{"n_layer": 17, "d_model": 320, "n_experts": 64, "experts_per_token": 4, "d_expert": 32, "d_shared_expert": 192, "activation": "swiglu", "moe_layers": [1, 2, 3, 4, 5, 6, 7, 8, 9, 10, 11, 12, 13, 14, 15, 16], "router_score": "sigmoid", "normalize_top_k": true, "routed_scale": 1.0, "balance_loss": 0.00439, "balance_bias": false, "init_std_router": 0.014, "lr_router": 0.000887, "vocab_size": 3433, "norm": "rmsnorm", "norm_eps": 1e-05, "tie_embeddings": false, "optimizer": "soap_variant", "lr": 0.0022, "beta1": 0.95, "beta2": 0.95, "batch_tokens": 32768, "seq_len": 1024, "train_tokens": 263900000, "steps": 8054, "dataset": "wikipedia_en"}
Below are experts of layer 11 (counted from 0) of a mixture-of-experts language model. Rows are named gate (a neuron's input weights, with its number), up (a neuron's input weights, with its number) and show model dimensions 80-159. Each number is 500 + 50 x the weight over its row's rms, rounded and kept within 0 to 999. Numbers have three digits each.
Before each expert's rows: a language model's description of what the expert responds to; "gets" lists some tokens that make up at least twice as much of what it gets as of all text. This comes from a sample of Wikipedia text that the model never trained on. Tokens count by the router's weight.

# expert 57
What it handles: Verb and adjective inflection endings like -ed, -ing, -ated, -able, plus past participles such as made, won, used.
gets: "ed", "ing", "ated", "ted", "ive", "ate"
gate0:561457485494516446585525452468490492498481546464555530474510474485528504474498557547472634564550449469465491369504375454619509536537564466568482427497466461595459512430487468506526499589611525495474521485493501515459517494488516584581503468
up0:536549499461553479497490497464566543497528514541475440406437493415532431570505473454500629525524437406403553420493391502600498539505555478528486522528477586538484555467517439439516499463578490567404537540585527548487545453432429532528651551
gate1:547490517421521465521431504487465477577494504538505454489472669536482522535491486537373485477473568491414541505477490513437512515447420450499482464444410504393565485422443405541439510526560587527448573500496616491453504503524433495467516508
up1:454392382475388477458439534476516515524475537548476543486532526570511461411487550391600496508580474561501452553479522399494520441591457457462417457556535444486542516512560555473511526533476541448493541451564488491456473533509638520578446498

# expert 29
What it handles: Short stems and word pieces, many with d, plus of, such as C-ert-ificate, de, ed, organ, ingr-ed-ient, mostly in political or institutional text.
gets: "d", " of", " d", " D", " de", "D"
gate0:531514548518513568428445491445541495492463517483494486472519507530455496443477512378455545455472488461561432458500442419451450428631538512486447488497464533480620475520469507396472514395596517508556492416470527512485512493532488549469557468
up0:545504499529494542486463564492457457537520444437507451604467445585501498533516509488423469584552581518518537507474499496514525513470625516464534402605506470554465522481503569424412397510493534485563461533459458580456412457389502504468530487
gate1:332503550486472477508528463583544518495508490553423448438447474539630467469457432519505491478547455438470632521535526460432477537537430575537482419396501543475458528493480465513581479449506483427478547434480472517489484494581532558580455501
up1:456446522478515545489458528556465502589547499525507490406540573491478424439632469426466540546441474542478473494472613393520460553392512535517503545546473527525495488564518508473577482492493448384456425510516535484533502485492499576508431499

# expert 16
What it handles: Plural and noun-ending pieces closing a word, such as s, es, ers, ons, ies, often before are or were: reservoirs, Tendons, Falcons.
gets: "s", "es", "ers", "as", "ies", "les"
gate0:483484558419460507522524320495487547486432470496456475419491532474457441516417524500480543473528529524573563483468487510537514534652392525544487421384454650533480504592501487476532511482501586509528493472531585433562507501479590552533540595
up0:590498568445505516480531403504507484506455415458433534490482532533506492438560537603537477500564492526528403575483546577470499499480521537412478473489488404551524501514610603581528447575468473576432519458445459408466541528476521418509441430
gate1:478424442508502474507505607508516435479551496420636493512522481541514361544493517476566487531536455610483440492466491463513526534550462530461507499439623538529502481463374567519510522469489549504496568583478491518648454581511502591465506465
up1:530424512510511439496479454469494484512500532538485479451462545519531485444451445485586489469431615479493523498573548491470477513552488597476526360525496530496528382456470455517442539518521488458537566474513489503526526433370526515484486525

# expert 15
What it handles: Short fragments starting proper names or words, often after D or S, like Dun-k-irk, En-k-idu, San, Dev, Jan, tw-elve.
gets: "k", " is", " was", "ul", "g", " in"
gate0:506457444587475469539582582415460545561475530532530411423443508449456475462430515544469497487377556454455557481537414504449485449461593539361570512510486495501450524469511536458526529509503375537493589505472468461490539521507413507592528555
up0:462545452541509506534438497510564535488499478409561573464535564535394454505557535495489577445461555469524582466541454509524495498498520573467521548456513512474373508417470473580501537462530460458473617490473535521508581521535504539485514532
gate1:554479525492604516565531562464541502461444524615508497521504535504527468576456441494583585537496522471526462509532459530491526425511548562491514533522514536536524470582490474502496571533545514514441504574507485516586473525516548546537504448
up1:505440517555415481482530558456471388475504528340510529585507415515502504524498589536508528558541541496446584471471504445468500598603539433559529548443589502528408510510554497468481543535507492565422449465446521480536486503484393480455462527

# expert 48
What it handles: The piece al after a letter (h-al-o, T-al-ca, Re-al) and capitalized name openings like Har, Mal, Sal, Y, Q.
gets: "al", " Al", "h", " g", " G", " Y"
gate0:476537481449511555527504468535574524531476516528377411503465582511503525504532515449344570486502527578590518439480530418494511560511526511459375537494519507540582558439581375567532544519544538391515494520521450531558603466408492417510511518
up0:531487596422452481527487477424465489532546578404598583649481500457486411462463508659547445489517416531600577495429458642461493452562565515511555550471402529495514410531517419449499516563512518605466514544551495477476510510493534548514603505
gate1:596458455493563484495533477515584502558484514414559469498479447451456546436568492578589472457530474473486452468490514514597565448531578589488532534425607433371512531630603537438505479457543464473567465549465532512477535494533534419517601549
up1:429528472353572543486497486560451442504448538557522386504413451467542640467498555502586502508450448482472437449479528403471458509474481449429483516548511489484494513620565459493498485438505521538506531460476497577505531513491457567513592546

# expert 12
What it handles: Word pieces after a capital letter (E-qu-us, E-ven), direction words like north, east, and digits inside table cells.
gets: "0", "6", "2", " and", " at", "im"
gate0:504562549481524508495417476536488529497566462623552500536420472426458475458493554493529529568506566428423450485443522450539488572521472466568488515538474458483516517480538514386545534511573448552411490540458493535493472447628474485547467489
up0:495466469500427480485554534478519474513495515390482396555492458553541494573545583481466487514500482497391535501491533592593467529470388547492483528482509462452478527489503591481581481432378546510607510570508424513491515634519488472401488487
gate1:464544443513558528483506421422497533493488484425488484519445498534491485481545500567424526462488493441455553504493593481495423492527479475474452500475465502563484581385497520473370510563581446560514521362571547523421539468449456396555433550
up1:540501516508505512514542567506429482532521538483453532539551505478419486550491548500579496496485581445414437482562574489442503483475532551498506515525492502461496422557477499480527468445481470502468481512464564578520501487477490516525444564

# expert 18
What it handles: Word-internal pieces of foreign personal names, place names and Latin species names, such as -o, -ia, -ard, de, del.
gets: "o", "ia", "re", " de", "us", "a"
gate0:492509525449615501469391475431539512523533535428550380393530519548462497443555512521474563453457508534559504468489521433527483485484489542470452526573359476490526522532603566543459514520581435439601532500515523514384535435547526436468559595
up0:518512517525530459552533546496517494489472522551560438497502484542457463485469438463511515461434456446502542484513502550470526481517496489451524535459530566517510529467557597412534541519439507402491543447500454488502437490557487448538408372
gate1:499448465521499592519493507587610471465436412570477464397420436446420569633560595483518507486517560561608455448521512474510557465481532471495452442537440543622409416519496483505469452474513561444469529547533525426537552462545530542491513511
up1:507444425609517563506477434397565395534477560420521521553518558514480443484462522523495511462492515497578542521590503564484493426503490480408564543469566420548580431428510471489511506522493546465410557497465473488474499509470522496471522475

# expert 52
What it handles: Mid-word pieces el, pl and l after re- or pre-, as in useless, timeline, Relations, plus auxiliaries was, were, had, has and he.
gets: "el", " was", "p", " were", "l", "ot"
gate0:488522490420459384548440459508530553601596593570562561457512539487510367370418399513512474494513496543480535501551515535550623551420489391438527542458430436514430543548434496510562538510490512496419382501530535503493478516483504605492531536
up0:549454470380485514483515563497465505478561508465573533515513462491554382441552462482579528531440530488518443522459579482544444587523497464484499430419494468474558562423507506458555465515524470489455505436536482522547502484566574517533502592
gate1:433467441603476487493537551507578502425532493526513534523420501501572560496518466402446556441441445569414521475489454440471623531509523498546544483387525450406553378544478422476424517527533507528477539441503523534566501496474455479547510572
up1:433463508530499445462515376533522588448539502477499611491524517592440481576489529439482568511600489484526395501551474518478530502445522486558406534518505498549475455460502499576483452523488602473498557446503511620516483417459515417526472489

# expert 1
What it handles: First letters of words after brackets or Mc and sentence-final periods, often in music articles, e.g. s(axophone), n(ée), Sarajevo.
gets: ".", "S", " s", " n", " t", " st"
gate1:470520562390554443460454522418558482570481524539367554519481517544476515486499470523531542549552520463463507447532467458524484506515483422528505560484429428556484464449541454486416472599524509486479543421457520507555528520533428470626494547
up1:415588589490524512431480419530488456559537460580477528521524535445498503493559558596517408484426566486579502552508453487428461450449551526493564535563478449535534468562457581571480463449448454539417582547548437480411624469517539466407498489
gate2:528559502497421587488541499304516553564469504515483520462470476520415420438562537548513588479515507462458522495546551434398548488546509539449464462457451561521497449488459496565464554499512506516502684466514487501517510453589453440459499544
up2:399469514536452504463513514555454422446503489545473520553525554553519603461534426513463396466409409542462561503475474526390502535534595509442442581569516516527492533536528492445581525456533637567445401458426510564461455575486496410468520585

# expert 4
What it handles: Short mid-word fragments, especially ol, ur, on and l inside names and rare words, such as Vallad-ol-id, Linc-ol-n, Q-ur-anic.
gets: "l", "ol", "ur", "on", "an", " se"
gate0:485471476495469551548547426472500548595563582477457517510569539534408577442499488455516599470565482571582399497502609515563518507432556506479509472472449476623583554518486486455448533484500517467457533430377424515481508555477471447558438510
up0:510437476518435585444454556454596567525520581491488508580477460557474512557415477593486480521476558514512500481536459486534490502588492594603489461447469484421464492425573450492514444555535492419419485540553412482424512432412492564490489510
gate1:501590484370433395551461430515560475517536497496549488507457439475569544431460482525501591528503544456551434505461497395448498513519452459454547469595517540535453517497464565482482596411543626481532551515481506491523601446383463463454504485
up1:516509518470558591513582485480600488517489539487503495515580550532531458579559523493548551532589454542467625504556460528519548569508499447527532553446493519561415562509501464380505515614485535501443486478502444592518467626493581446550570495